From a checkpoint of a small mixture-of-experts model trained on Wikipedia.
Size: 13 layers, width 128, vocabulary 4074, 19.6M parameters.
Below are experts of layer 6 (counted from 0) of a mixture-of-experts language model. Rows are named router (the router's row for the expert), gate (a neuron's input weights, with its number), up (a neuron's input weights, with its number), down (a neuron's output weights, with its number) and show model dimensions 0-127. Each number is 128 + 32 x the weight over its row's rms, rounded and kept within 0 to 255. Numbers have three digits each.
After each expert's rows: a language model's description of what the expert responds to; "comes before" lists some tokens at least twice as common just after its tokens as in all text. This comes from a sample of Wikipedia text that the model never trained on. Tokens count by the router's weight.

# expert 22
router:137129158174127085087127151107096146105160144072217114118133116145182083180184125095088128195165117114114155130096113104135126174102149123086076130096161179166109104164138151095124170095112113114149118112080124167127169135101154150130106154133138117155152132073192186121142133162190125165080135116120096156129147162132085118114069127153077214114149091136137061199119112131098149154143
gate3:092094125197149124088119124148129145164115086139138147118139112147071150151134176105098123173058088162089139151068128102152119067125154139072109127068156154150097097168222165160172099187134146167117075129125137139120129113124152127085151102160080162026080112128176107134121134141108104099160122138087102123155119085154136150134085133202183147159130109111100110155122156152094125089111
up3:117064120163113166089177088169146141107184166129160170166109123112166120162128108129185092140164116139115080133145019122093151066151109162093150174161125104158158145151128154134144127176104131144134121137091102090114125109119099090103146105113080086069173138156186146065107123093123139142054105145190131077132109145131068125138128113109068148123078134172151165110119125167159155144172
down3:134168136109126148108138153122126164150128189196121157089093091104123161124112170161150137087154137094136151161167138166115097097139147165081112124112206170111140107103127150139074051125108144130118160125125072085193068202153093095127080201092158124136126129122136088082137188115130157132128132131165098142134134116085155083111117139090162104155070209124158079097081114119162133113084
gate4:188109158099099199156101115188158129072078162095166124109087085176144117138103093127148148137141130198095138095084126088119146061147081138159127118133138139061110150109124118095163132106145124161072112136143098149128141114115110078115101154157068123115127150124136138168124173136097058072113130165149156176171127175166171112117118133143023165086105083131125098121138137082144091152086
up4:167152139121125119111081184102120177073135178168113116085126139165109134145169143141089066106093154085039071155146071104086146131145114138105110163117057145080183093182111095161149112161175117087127113157173196159150084158105146130142142123146100158123090113169099133147162159174109142198096163140114105104113157108095085121100100142170144153163096103098182112148149162152099137127112
down4:124155161147126113123112200128076153125136131136124160158133052167099122134053068162154161125125104129171127143129173149118151125126132113093154136170166200145088140125096098107081111123141107137166152163099051113125153116078156151159158170179111160094098112156148123151135088133142097173118164179162145142048110096132103150072142072165183111150115195074133123117127137111107212142109
It responds to: Colons after infobox field labels (Province:, License:), list-starting hyphens, the slash in coordinates, and equals signs in headings.
comes before: " ", "00", " C", " L", " N", " R"

# expert 21
router:155108161133112109122133170109109160096162162101123184089129129098131126152150168094135113161133141155147162138113152165149111162103129077114099162151148125182088109153093171092094134137100112091079135081100154146200115155075064165138075095130168061150131111123103161105125134097169124178084141151166098160173165133089110090077084094213141179080186115161150115134054106122151148160143
gate3:088163166104118106072145108138120085084174166131139100092142094128137128153138209127077135146146088155177117081162176132142152122099131092119114129178151052112208106138124135145142107154146130089144086078155123127200131140128134119125160106161088142132107176103122088150112108150132086029133117120117154148111129144086207090148145189109077079096130175078088118127083137105100144108101
up3:111114130084141116059070076156108185164129140146113101175162103150139210159132093102117162127086188173149112150060161065109099103169122192088112159116158120165153130120199091120159081161117128095132109143198137102130129122105172134125079160076115098106091090095084116125096140104131054122113099152099109133114169116142136159119118126145091175180124125106158125136121087174091087142124
down3:099113123136125126156136213112176154092175111100096168123147131146126177080108142136105188149123086097145131113173077129119098120144122124136092123165155128114099153131166119112096087087151124137131118121163117094088092048085095055117169117184165200104170131185131172054104101108112119164102142129116065171093095109166148128136062172093122151083125108101108148121197089129135097145143
gate4:158152166096135058120079128132169124097168104122106163141158156156111129175112098134121105153153135108131164184157142142123144160098132112170129110172111210130104136190093130105086122131132126098170084075122158108144137116124086132126035094090040116152142101100154170100127126177160120155057133130148127183104100102141171084122104108196124093115177134066144156157100114126131137175062
up4:149148151113095143096119164081175099136098107111124085138140130066047131105074113122104126142140124126094124076137163152183110088132177116081150096124169082174123142148183061120129152136191137167138139161115151132132154123092162086147147150084151161116158181156123152141112173098146111125059105101116098133097095113106107136076193121082196106154095172047079093114135108111093096092144
down4:135143128131097150132119173113098187149083055143155139183155136152177147145083177134152099122125108131089094125048109150134138139113078133222100149089091120116109132119125072138117095170089101156124120086119149147101161157123192136157156115180063082073166110108124180139133107057173107145105162143143098089090127127115133170201171125140100123139176155185103154145166130151113119158137
It responds to: Final pieces completing common nouns and adjectives after a prefix or hyphen, like Tel Aviv-based, high-quality, Hindi-language, library.
comes before: ",", " of", "\n", " and", " (", " in"

# expert 28
router:146135148158086116090114150126095163091152136059178127110132109147168101097175151081074136144159133107119153112034094116191134183116161092103080142174144122159074098159146104123095174161132072076076144139120156175115140147079097120143070114127143086107129091065153133151124133093197105171071114137135146117161197148114107112114115091158134162139146099145106147171137111181113150095160
gate1:135110117084144149125094162134117164095111120110068098114108167122139159107156130175084092117110180185097192169079175152102111156174150126151117100078119119146094110120089105147181102173101097154155129186140118139189080168147117128106142135078140152123122090139142081140066095131125125159159171109087075175093113099171163209084104114094069123203174097145078119143153143109130137135116
up1:171123150153176143081140121147158090168108091093130100111120124148209111131138124122116071112145123110125162154112102183091090169172147145125100089111095170120082160079224091220145115152126092068089110104151134094120122128081111112163183099114117124121098146172137141194043103129097121158129135142137133136120177143128097127151163066096124154126140104097157172182132085085140127116097
down1:105183131126115105146101164093130157169084110131105122142104157183103098136082177104155144123103104109145162070176132120144194077140136175116145118085135160192123085208047147139208154098094150154176129163142164099142107141160163184126125128150072116117154091154175103152075130096106071088136135153119096129100096086107064091111172152113126144102089120108112083118113146144148122169120
gate2:104134149133153104202176117108061179165144104103112154139047101118215106140145157121158125182159122139173128187120201116139137107133161130168145090150130161108208113118120178128125090162103206165116146133113100160111158119147144134080044098155142189082142144122101124193172099124152083112109119138147116117137090152120133153099164084134142118131084099117158174166151101135143133124129
up2:135180116099105154093135177133128160088124138145151096152146118179122128156091163098170143131083091078123103116134141097185135025170089123073074084118127109174138132153155181095110143132131147159149109084168119111114135127185132125101165174072173100192167145102169183127109147165138141156131152129095056110171098117146132081115185192167156144154126131135092119132062147129141083124103
down2:090164102162123099119134163090110140111106141087147118131109129124079089171079169133162128097189148093115121157143227174125116100118137105137192136162136142130098161096122110156169164115069154148086146168094135132133168152099156145076117079099133162098209151116107122181142094058136115094150119114130125085222081093128069124177093115134118054125098137106147125125117120137109107080161
It responds to: The bare space before a number in table cells or semicolon-separated data lists, plus minus, plus and dash signs in tables.
comes before: "0", "1", " |", "2", "3", " |\n"

# expert 52
router:155138164153115074071115118092083142121121093068151145132191084216172142113147142091108145133130095088149151133089128165152139221101146105083126136154126131123091083135149127150101184147099061034126138127079119163122126127104124133142087118140173128150145115068170129145132131117226110153100127119144129158175168166119090122109101116151120153105152113172153136180111096162119188116153
gate1:105142096146164110070072142138125083136176145116156112123109135181091118120124112079193089191116172105165124154132139080130089140117071118072140089099099075102107165118080124144107091154090082128087131143178118078112221134102104120131149144155124111135102137100096093144181115140080070123126066085140098084119129147130129133213179154132108103097149103151166073082156115119105106160121
up1:099147139158103192142155071156086116112124142132085127146117129208146096111164122114138107158118106148115116162130142111115146141080130122089127091161157155163115106071189177116121191119122130144067154093159122093147104157106123127110116088146169128130125149135119136106255114119178201119138165063159163103120153154153154200179116104157084123144122103125094114103087159170119186164115
down1:115132171099145094114150140151120108131058094162101117109129141081122134116103098141191120126118102174116088079115088114138142145118171110229132119156110115111234132118130124116088090090206082151135138207117100186093144118134161122155163105137063135157131136130138063153093093121121126102110107162101108166140131129131151122101159086132074098126185082138107162091167136071081094103155
gate2:141140142124135092125108110100087105145094140143153114152160151114111070125149098178186094093189066132151134180159139065151136135166077167107131155096100132078174130139213159134131170156148109096152066125112169128113064131142178116212098190182150097122168143068154094107126113122106139127108093133128102159096087155150145126114099142133184135160074151103122064162111121163142168102122
up2:045158138175088135122127103146115113130113146149085208175080133149175129052137169096173179118167150163132106174144166141140145022102079136153109119170103143102143138136148173111127174072137078141098111115163124096115133149146129123146118136127121106104106128147113131104074119082132114158162109173102076148136124118091152187163117156134176127149221118118095188161120174153130124134161
down2:162154146105128135134172098107097137097158146179155152126130122088115155067075121157102075154135166076148130125190125161138119135114141118085145147130170102103172192176127136122159104064096092100144161142137114111182144083157101148115093147098081067156176200050137109124111147110169167105089118144167085139144093135150124155125155057134192111129071126078132107080178129156165172120145
It responds to: Punctuation, ranges and units directly after a number, such as "18 to 28", "March 10,", "27–", ft, cm, kg.
comes before: " ", "000", "0", "1", "2", "5"

# expert 26
router:141126142164108118104126136116068133144150152067194129121113113127181099111165170101088095165157101135141161120090091112171195126102155102124103123169125116107099111185098123094085197130114119073105139154113150142131175187099130119148069134177167132160154081069162188174153144102180122162095138125090141110165189146092090109092118094175125136110157100134124144187131107103142183094198
gate0:137104150146125146089098176111152118164078134210101121054152130174125117116110112120122164127123117075145108136146097172172119140148132107079139070146122099108168121138104138173139159115129104118150177087129112129145135115104119114147111157155150105198095115112000180123169191069131112150146119092145156156130136172091128066103123124121120174111086132093222122095131097124099125096127
up0:128141143198133124066120157128065087115132167123180123119144118149110078123128150119146127103113154157079120084173101152132088154099112107119084113196255145134117130132110122166117112205133121145162136061162116131135088065140094136053078137142107110181148153139129175126111137093122129143081135119157135133154129176119129118139148142127116164142166131190151122154130113154098127083126
down0:054162194094113104112166176089126111123136147128161159125108104113135128095122108175174101093121062148226179121117121122155120141142133101164133109097129147195166151100106112123114102120094116177174135080088228128181144118112121194144101113097103133133134124106164170099140110107166158111130102106156136148203164116113100124151070127071134147153149142146121131176135119171169098184089
gate1:140173102141147147166160101086160159139124125117095115089086135111077080085115128109156131187136047175106145192138194120122142122090077135123112146114155152194170124136133134088192142094102124150129166109097077152131119121114170132133132096186124109099091152107111122159169089145087123156159097176139127149141040124109106089102121107075096106067073170119124142130094146149128135153226
up1:239111135121164130138095147123126109108131166120191142149096110119108136114144098076123167136134100173183143129135124100099174109146136099146130115138204096140111138169095159112137100167147185111128083111146120119058087122103086118150098090165157115196062088132134152104074166115129127130165119171120139195154093161119167136227123114168151136179092112144148118082119154110151111062125
down1:171143173151137058061154119175116144142151118132105133162092095156179082101134145125143147136125118119137141132111170107150105083152112050121140115202141049108125114126147100157138082126134153097139122121104147118122109041175111183069125105109149081107119134108148161124158152118145162173139102148139041073168084105173169101102125124131148104101121148135143094125155054149134097058072
It responds to: Bare space tokens right before a year or number, after and, to, in, or a table pipe, as in 1989 to 1994.
comes before: "201", "200", "202", "199", "198", "197"

# expert 60
router:169099153177112087048095163105091140126163148096178150081108064141162126125161116105071128151182144147152147109102102149204136145095119114079092168105203112129087090142160163092114147137108108102132107133101182136155162129093106196124074121157138108177153097071162131142161128122178135157088123115128104171156179191098115116074092117154161118092125118121153123124052090142124137142141
gate2:142143077150117182119139182111119115136116125126128107172178117095133142122083131110116104088147106128135128128104147125174165156121095117146139100119029160128151052168153117143091113097145162158101084152149123153181128130109130164164113052059105129164076088114115139125125039066152178119146121121110164129143087092128134119073105164126079131105146112118133190116065087061085101098081
up2:159082114092132092137159136083155129135141120107148136129100151089156094117118102146151110117243168152168154062157113128109198133097148109171107125150172132122133146081115126139188185097096182105115103129133137144088170164101148103155071135175086102112147125137096203078109127097117115117151107102107107116124124211128114142102127166108094175057145147109111083111122178162109192173105
down2:157104154171085164168175172137163115163105117150124144148183130120102163176118108127095138096109085106172187100137154160134177107084129137136102101159114128136089137126157101130035152182156126158028145159122043180129145154117150156139142162189137154140128161128104100119099122156124090149162116123146106170115175121084104106129123112086066135136148101159095159186139096076128158102193
gate3:126078154176093150090145143184168152159123090071075073157179125144194050131055103152116112134154134098131070110147172096135113114201092120067182147152129106087091099172124144144125100130121135184086130085057149127156172113138099119131171118134109116162145083091117113114106090126131110157123126091149180169141118107129088121140110111096122116138096056102153152143051114145133122135106
up3:186093137175143143105131155100047158100157164160114158089169088049100153109087060138221157165138154141154117146170135125123103106133091154107092135116114145111116120126110072146144117079151167148111135138079128123124073146099085164106170178104160125125083124068100118106131157120118159104102115120175073122098160100091094110048126105194165099088114152081131108102101110171117134116123
down3:160117100069106134161146105124107099109118095140161120142134123158135109189132178083081087148149173127091075080125180200131121142215130079093129071168084159108156131178168156136127112141102118090140094132096095083087145154185118127131150179121131151194142138047151189111158152123182087122183177147141071162123139121146089138161134146142166082131130118149113104161158107130136111095131
It responds to: Function words following a verb or noun mid-sentence, mainly the, in, a, to, across, throughout, as in safeguard the heritage.
comes before: " the", " a", " b", " p", " c", " f"

# expert 4
router:142059157193078121111123150111085155114147101125130141127139065089141093112155160077105116137165122169134154147112127123134119122090176095056075174137148069135082096132103158167070142140107088072065117134102172188123117190093121143158066155151175097130121102116123176121097140087168121162106109165148132130163159183077091074084103100155121154062150129157120121129136129134133131133184
gate7:138117112139093150067187076105108137095120144131114140142114140124140160140126101141087148175127061096096150051177113108126120112144124124159102115106090088149123115074139119145086152130183112070169093080173141172135140093175117132173113111190144166140150181101115173106094110170098179175046165137117137096172138120111146161088159115128081140125102121156102160097119144112240132129086
up7:176108136164175117105125095145109112127131131148126140097142181113121199144078134150102197021223174159128124120129123169157148154109119140121151142150122081103129110149126037143134143121114131135133135154073093139103146147164148133126199071120074146103101147107146116160092054116062161134142131142124103153141176081091159115151144099144129104085087075141173120139087144146130167114173
down7:100124093101079139145114146147139125101117079084170080112136067087178145112110146087117218161144166071202166053080161125177124133110101138138153170090134157157156122120165116155136098092140093119157108134131102124090128179159147146108145092177137133103093160114132130142123156123110123161128150087134085171174096130130111143141141184128121107103203026147176111124111120068099148117087
gate8:108187096109101087115135121169159179095095131137085138162084107091110122095109198098105153148028121083108130097109055083098084140144124087135098106145082111150087088116147180124120135183126146128147122109046167144148142076133163136199148102124157133127099118124119172118124118120185091122189172159190144162129124144161127109124147121144132174130156182131132169120161102125140119047128
up8:142101144179156199160200113096179132093169146110099157155105110123127127105138141177128176112091179084152177099126168130161139134129130128140090153150142125115089151198131057131121118117136142158144164166053104162122094106067157173195135153156106125159124119110080119154118114119141105110164137149117128198059108079048159130087119155160077145060078110144125123112132155116130151156147
down8:155112116119159134152159143149099103113099048027132140116147156074099195118111103107154143145157105177116116135131096064101154104160163134153099144097137183160164136153147125155148111058126167101148128158176083176152116166143100208163176155163087127092187120139137123152082124090147120112097137096158116185111151122138109089195143104130212111132175126129118123090115114130156125178117
It responds to: Small standalone numbers such as days, ranks and table counts (1, 12, 15), plus byte pieces of Thai, Devanagari, Cyrillic and Chinese words.
comes before: " |", ".", "–", ",", ";", ":"

# expert 29
router:137129170163076121107155150082089187113129117116162189064119113162122085148143159067141097187144110135113200150098148151149130187119135092101068113112101145141124084131093142133105174069107073109112163116095199154133116164081111128121089097125190107115150100096101131153161131138178116175089143107103136210156146123100123101118087121175144208095099140152150110144122114107117144156181
gate3:111072177151095157134166137131170168116100134184172132119137110094142085116155139145127139142111149155151137172116127140209110072119136105106129132132119133161151095116152131143119132040187140106169159156131145205148097141188111118116141091200211143106172150140124063146067168131134164152126147104131075131085167128142171097154176150129131120138139101196154106185047126137104112111128
up3:123087104089070143199144148200149143141098147107185119162171119077146079118095134057124123154113140144134158126146169122090106162180151122082132114135129106143158131133178116109076110147129107144190073081117152206177130143206097139135133164094083179195096191138126142134102098126134167126129120156167147126110101124133107107154127074095157059148120129111139131157115103161192123109164
down3:180128163071083101175128174078099180165114178127164121134187121118143119116152168157119116106136078120147102120146112167112087168161099128066179092171167136167133133120171164150061140040147135113113087099127135126154103122151161092158064116095080139102145111136156106155112123151129106069117146113186173127109098165136132150099168079070109139098101081120108158105088143184152136140187
gate4:114172136134148125126102072084112134108119135127126111154101133113136165129142095170101158145120094084091066124084186136129138093153178132189134150108074120039139141088103133172106104128139102131144074107184142150081134143172074102141113197100142105145094138117153090108134134147128077181093132169097156113092165130084141154074127188138029119152178124091155142190152170133105102108162
up4:131105128164129180115103165110089129174151145116077100141137125112156130114151117093105161132128127167192075158079117117156167159139145113103142126150092152143121095121132140122136090157089045112139084144167134136155149121132124132083142091100111116153120163053211126130124097126055111120147149149090113106048217126109068197081138112129110103130167143155127115132115197174043106163131
down4:159176155168138154176158121180101078146086154078135143118152145087102133139152122148122142117122103171160069157149146140066190100104129093102164114105099136081182131133109132122141140112166103125145143138157128148212108129163122139086120130136183154126097215087131160077085071120186088097104215147136123119133151106137137171164078162159139178108203134184103154147149120149109122151131
It responds to: Field labels in infoboxes, lists and tables, often before a colon or pipe, like Publisher:, Succeeded by, Date listed, Species, Total.
comes before: ":", " |", "\n", " by", " |\n", "==\n"

# expert 62
router:164114165124058072083131167082083179116104155105168177102131075182165137175164172079135121130150140125153169102115114135156115163073125108106113145144180147130100113130138157152131144111092131121090082136121124136139156163120152174190103105177122082154169101122133135138124121098181122189085064090129087156172141146072109075117122065158155161100133138113150092118117039166137173133147
gate3:141110160175140145176143218160140114114108106125111188042154141123108170146162123156168064143145087108052101106133049110166135093134094140136104158073123123066134130098131048137157101129169127121100120106095126087131121099101151082106105160131104084092083132150117137099145101084150126095161146156152172144140111091151141126074161153086060082131143104116092147146173183144117158127114
up3:174157102189102128122191092118114141144155128114159136117119125173145135149075083117085109088160109130138154156159148131125118066179099113123143146138128207121116133171172166112145135101113165129124091118117148086161135108223081167235134129133086098106131155132081084118164131121120137166110123109163096145122123123182179158107110087123111176161184088136152040118133171154143136098077
down3:137186100133159100191104184089124092109130140159148124139210139110153080111104116153132157142109139142177105198136159153070129137146141131106130141138118137089138107125079154160094083149090125131093187087159121145134146093164134136158130247130162171159144175113097111156151118118129087121091149067112126137117126095169128113082148100173170132112031146045135121135119127143100172111121
gate4:161103180137148157147119110134114081093100201105108153060124139137139177120103148136130115169157068125101125135121105135188150125157100112097124161153138183112166146093184184176108119092150149076079104137141141174126177089163168126092112154108105128097092101128063163051091111098111111096175113092100038128128110118118129111097114182145123075094068147126123109105119167113197124104153
up4:143156150152099135102147134118130138170128183125148088149169167172128125161109106138121121156140136142206158116128147137104124205150164151123186091193082123133086177139103127106064111082147092110125121122127103177137107181087132090184102112190167165169176057152125143074130125160127111093147150165129069131131159054151141124128119114170154140163112142175076097120090181168166132166085
down4:123086131081121112146100059128169153129137135188132197111090118063147126121157145127129118143117132122146139095065064165147146158104090100151074057158113098133162129141135116160168103131092113158094157085180114143162151139128156150145076136091078105132143119168110173158196072099065138093159150115112134136131173128102084091115116123078201139142084136161152137112044138096147175156152
It responds to: Main verbs and auxiliaries right after a sentence subject, like was, is, has, included, released, created, served.
comes before: " a", " in", " the", " to", " been", " as"

# expert 48
router:180125169164079085116120149102113161093172162106147179114143122152113152105137125120137064141167115154138172104078122116177185177109103075137096117144148144143082091121111122126165199123112122111113102094100175156103132150062108199115081161133175114136165114094131149140132128116156128151086100139132093153167205173077139139132054125153127212112137123170167130110097089145176187153142
gate3:236098176109105127139120083117169128156128161136133158146110140074155092084126139156059115117109119121101105119086121137136134149145146121139163149137083080140103182144096094106111133125127141106129177212046123129065099189118167120103107129059105107165153137153090108052122141088128118170070139135115136116099130178071112151063117153126156104066117126149166165110170129097123105128102
up3:151149174139096175148109044173100093113110117126143051103118198118096117107022111092152157114165114120089130105145130147098175174136134090140142112135091095151143147119130131118113150129141166168085150158171138121118090123082133107164099156158176150123066177132102097123124098117111123180143056143201163148145154134162137160156174079120107151205141098134148095111115085120188123134133
down3:091150129080111147142151145042152132132113127114184136172133135087153129133078122153144103096160141149135174090129130133130159141142152143175122125147099124095085129053081126170188117099092123108139171142156120075144143103135119106129165125091177112162179134127187137136124158046142185143153120130105139064105108070068137158150120110139156103076106158199053144195091095167137148171101
gate4:154111170160135054108199096121131165103087138120139101127138185144117119090158163139144135130083115131125153144133107096072142092156134148136119175133181158161152157084134120093125119125127126140165117208106090076142064141157142116156172133137132183124121092124135088122128124119149140108131049161101171072129096167132156129143088096093136127208190130213136054096089084096105111125082
up4:170153088071131120139140121200100101157219173156111119126123112106124162123148103125133102124102087114124166118167162122108145127135116161046121129074096169136173106158097122096154106092108147119122139124159150129043127116115210103124156195160126145175131152120157137157111128116105085110134094136136111174138168136113108132049144130122140034153093194138112091110187053135131152135120
down4:065119097115148144075175147172111131141126089143100137071139129113177135102121163138158110097067089098126178097199194135144145139091107131141150151139141138134107117102102113117152060133112157134115108154125111114091149115086101117099119112160073097153193146129177139086103156114131103187140096139220119160132140098130137111189158137091132159109112185113078039086160206153124139118168
It responds to: Inflectional and derivational suffixes ending verbs and adjectives, such as -ed, -ing, -ated, -ized, as in bur-ied, germin-ates.
comes before: " by", " in", " to", " with", ",", " on"

# expert 34
router:169108148126115100050117169090099144092151146067166115155074097124192133133134147051078120163167108101142193101111150146142147166104175106131107121145175119139112119173095122099089164122088090096101136165100108162135146119127158162190083126159156100142140130110145147138098117118195132182096126134112074147160172155106078110091114108127128167088198133110076137149076070156144171127180
gate3:139154120131119111132153095059145096168148100093105147120154101144126197137135124047096149166113105080195118158076147099159086049167063155113090158087072112170097095142132124136059100116160154123153080057111111153150125132074081140113159106145150141118095120159148113161134106125112117128134078120117101121147114152148150126136125181133070200125172180118098159147130089184133179142127
up3:181182156176133100073133124182096124118099171131114080132154126125163111100134165198164127111150082149118161102141082146167130136080114127150120223126143108075127144130121152145146089089089155129117129140116129101142058132128143093118101136193125128139105140133160189075161191147168109163148159112104129147154171171091121126180113114129175055139099094141168214165126175133114081141147
down3:135164139103115168073193096123158134128092090117169145160097144113159164131094159160177125103189135180111129065143141127086160159107222129121087128186088153168141154135126135099120126118106114172067130131068161111124136151138111109097111142135124197105164151097096108201138148111158121147092152130050123087112192182097152155117125102133127150120137123157123189127099159129129209160161
gate4:177104116149163090085096119106127092091125158063142138141143126136060183092124084196095107133123159085141190133103150153139131153146132133135148146167114083116086138078129132140106110172137157045138080076154113118101148118139080137157093141075104081140185180097154100160088143104168139211128170123120097117153120129156155104078138086132139137099102144114193110125172118151201143094083
up4:156106137125134124106163090139176152195147126113142147123152149091082176109128142128103175144163104112210152036139159149133127185147108102137064071177125094142132114122092150178119130091131138059153098141102071141165159132162097118163110052172168140167103090119106155112120152189124093136146160165070136087114129101088113152095138115180088148128106105095061147103151101087144096148120
down4:178167152184152084194117196186102150148120138208144165104154184150155086131043157151092088144099102158070066136170103141129122135126103131157140141118124149116131145156157119108110145124104079107137145098103106154140129169120123072190105188133139166168134087099104125143150076128106159091061108094086109116125139108103098130108134142086085125133102109134108207173138130134113161180097
It responds to: Opening parentheses, commas, pipes and line breaks right after a person, team or place name, such as "Thibaut Pinot (FRA)" or "Trinityville, Georgia".
comes before: " ", "-", "born", "|", "200", "201"

# expert 18
router:132127152129120102069144122090111160142131145128159164087094097163159109159143123084056113150139109141103139113083111137121145128119173119071080127111125117126107093175124161124093161093098044071062092117101151170126164144089156112167097148140175090139159104060192117153135172095174103169095137117108108133164125165099079093095058098162129154097127151187110112186077116185129158109149
gate1:121125137080135160022104116086155093121154127097162124165135142140090068104131157104138119157167088156185132154137173142071173146122120148148165216141131121165125090153123194069131122136079096130133124060157105129164149156096120108134145124133116166125186142089189106161071140136116134135177130126083127135157129167070121127145122109123095140084091154126135091143092190196146118126193
up1:152116143132139137111125131110125150147171177104110198149167144192151131156168108103097098182089133137094107089143110129158088132087139128066110145094079045121137083171155122124094093109149141129167151134142174146169128136061093091101108127143153148201120142112085098087112151144124088123175162083093106100155115110072118189121094146107180106119094095211148161108102149193112115097181
down1:083158114123129129146109070148147109119124123113084076183092135120139096124164109243140122189095067134126070130106166086140125179190134132140132121121107121089120155137143101158107167103140114167131169127041161094130158143149104132159140114127163198120111185144171046118103178119120091179106126149137110131138083188097153144106132116150106078128166141072144164160175125142166133140113
gate2:079163135078136134144098126097177116110100100145115141131161120182144093154068152085139142107134056133128149113089084128166182114115135131104148166158171136115084128183113156102161158188170127100167133158151111131086174150070134097096168122112148120101104122054149107126172085157115089138109049133116168083156134074166151115154184107104131159045084114185102135156127163145175160111116
up2:122163120151118138154054119125122136039159081156168115176155116086042146153138162164095129096100128145111118174118120090125195105122093119100121095146110110173169115142146123109148160095146142083161100149161135200116128080078121100123093117212149131069087137156105125124129168144112128149200176132096121152105165152115133126188140099077179128143104163164156181165101111096092104111148
down2:096124088146151138092125147148189121099100165147107136110111119175134109148176099119158111150076184121154117088089137161150124119149171086141093074081173110144139134166110139111073143130085134149090099100081124145120150080191113125174116158162107098121110104195165071147135155165121096143117154068058086130146151162142086153093115179116175090191108172129116073058103077137106169150151
It responds to: The first token of a line in tables, lists and headings, such as the pipe, a list dash, and == heading marks.
comes before: " ", " -", " Total", " C", " •", " B"

# expert 8
router:163122159149098079141102173095109128115138160100163145102113077156208147118147145085107129130132115135130155074077123148192149148099146115099110149106188112124100115174108150136109116143093083037100102146124126160131121141096156127206042140144152072134132109105157147111105129093219096182058147148126086134142145162112080106111108087167113156091154119152088121159107089166172150130150
gate1:109183131148076095171123144097125123133166122141135108142067126140122149112074153136124077148120134075103117110128137171119120123069107133109130117109121063122151120143101183148139150130077169098094187142102132139137126168164134158111121150113149168168178133062126133153119137158056126056133150117112126181127095161155186102160082123063098142076049129165096176120084097105169147034152
up1:150128140145163115117165102138084094127122113134131209066111139106109107142132116125185086111112117162221115177073179058170107064116150132034198174149141139133145123101103189099179147090132135083107097120150091115113124139142100143126083157189180150161175117115154130127115186148110114062151107153139127084155125107161144114141065129127167102120139121120120169128118122143167120152103
down1:106180157160108147118104150086109137124125153135108144173153170058119102106118165113058133185150115134134185158146078138128139148110126074133137216157142144148109180145137123150086205130137126105110148189159141174098155171100146158118080131129114123092145055125174113089163139114083136106155125137123120140123199077070088112137180084076096159140084124144115063168096100131125109173119
gate2:118101164071149142117124153133105203078137183089117096102014117165113132135164176137124153110118127161139134103102132141155117106127147122143153105158088145086121134158087125130190101092081108142077098145142119119166165177197146125150160011160089149115106113122122143075088123151158133190108120139157128080113124150099106177065125107116117149095145069136157171105125102162125114124101
up2:158140142149103121109122150114109093117117122120147134077107105131084109197118113159074179096114072098154121155215154106083173139122126107065125128134158134151159124090105086139190131119194120102134075135111130108120097123114124175113121086104151160111112161118137072160150158131162140043179079131121146103152132169120133034191149083194110095140126121141123104217112088145132151135142
down2:119125072144162158124198122186145110097115130119150109135120146126057127150154172154096088146119138073146180123112111096191116125141173114093091098109158095126060093109129131084085105094142107152129158113166194152103080156122082207102118127158166086094171102171154160166123150196129120121108138128082162146135109166145112166096053144088120129145078151138120140154135117109169194182111
It responds to: Sentence-final periods and line breaks ending prose paragraphs or list items, often just before a section heading or new sentence.
comes before: "-", "==", "|", " The", "The", "==="

# expert 61
router:124127153119109107098147146091091153084153108062120118061148103123185121111156156103083146155124140101135203114117139167174137159106144107115071158147124173142079076127129124162108125105111048081054094115055117180142150162143112130128098104151170088155116107125176164123126182098127126177134148151162130092156133120069105116107094072145152152137146100163087076174105065151164176132155
gate3:129081111144148152178113127073130116132118149099096155110165148161143205106123169144107098157205146100104120126137111146068117087153119166193163090158084113192064160170108128122117099142134181144098148107142175102143127113133071142115085138126127004128177139127135101095164146148121108121101096062099099117120120129114127117104086111064143143158135090144044147159132147110093133093131
up3:118163142126111124115108091093102121128187084135114141109079123164123129174127106107150139081054108075091136164133101125177140141154171137096108099138154124122121145076173071130128109125108140110153152139126096092164158172127076127100095039141153040214114118107139182112152165177125052151111143180099112160146126130127132122119086166126078106059136116145113124078150139111155155051130
down3:093148160173141145149083132124087173114108084081122153098102132183140110093073182148161113104155145153177147084133067132096105148108157114137167068128142095121171131102131140143154135118075138139079139088150097093168147154169155184118139144129151057172158191135138126147114173144127077144102056144074117117151110160109141100099188216106080176161153104145150121088135146167163099111149
gate4:128062128101155139134136207112179137113075148130101100141112119092156200102133140163122084155117094188104122168085091087192135158099035138176154113117149100103111123188153121159120105112149145140126130084106109109184097203155166097148143123084175133115124171119099180119123151095106107118146122160090134148088101096118137153064140141172180165131101159133104137068080147159147081142129
up4:095129135168110202165121131135120193170079155122116127155113120109106151107115083132174096111147086167178223072107094130110137063146124135159153153169120131158173124083155127137099142157142181166100126130129147093160144112166150088116101137120124098063110075118093105088186103153136107166120140148142067165111106174081101183171152168101137104130081095117090182104179137111113083164147
down4:135133109107090115153129112181185104103129165107184143093118172131113075110107165118145158159122113106076128150148081064160155094127128126117153103126116070140129167135113096134070099080202117124135078138136150082109144068126099107123149083095163125126126134174167057086081165067146080121145127173067151146110090172185083120152149073096103094164123131145112174105077106163146179104115
It responds to: Later capital letters within abbreviations and codes, such as WDF, NC Dinos, BEL, CHI in sports league or country-code lists.
comes before: " |", ")", "C", "A", "S", "P"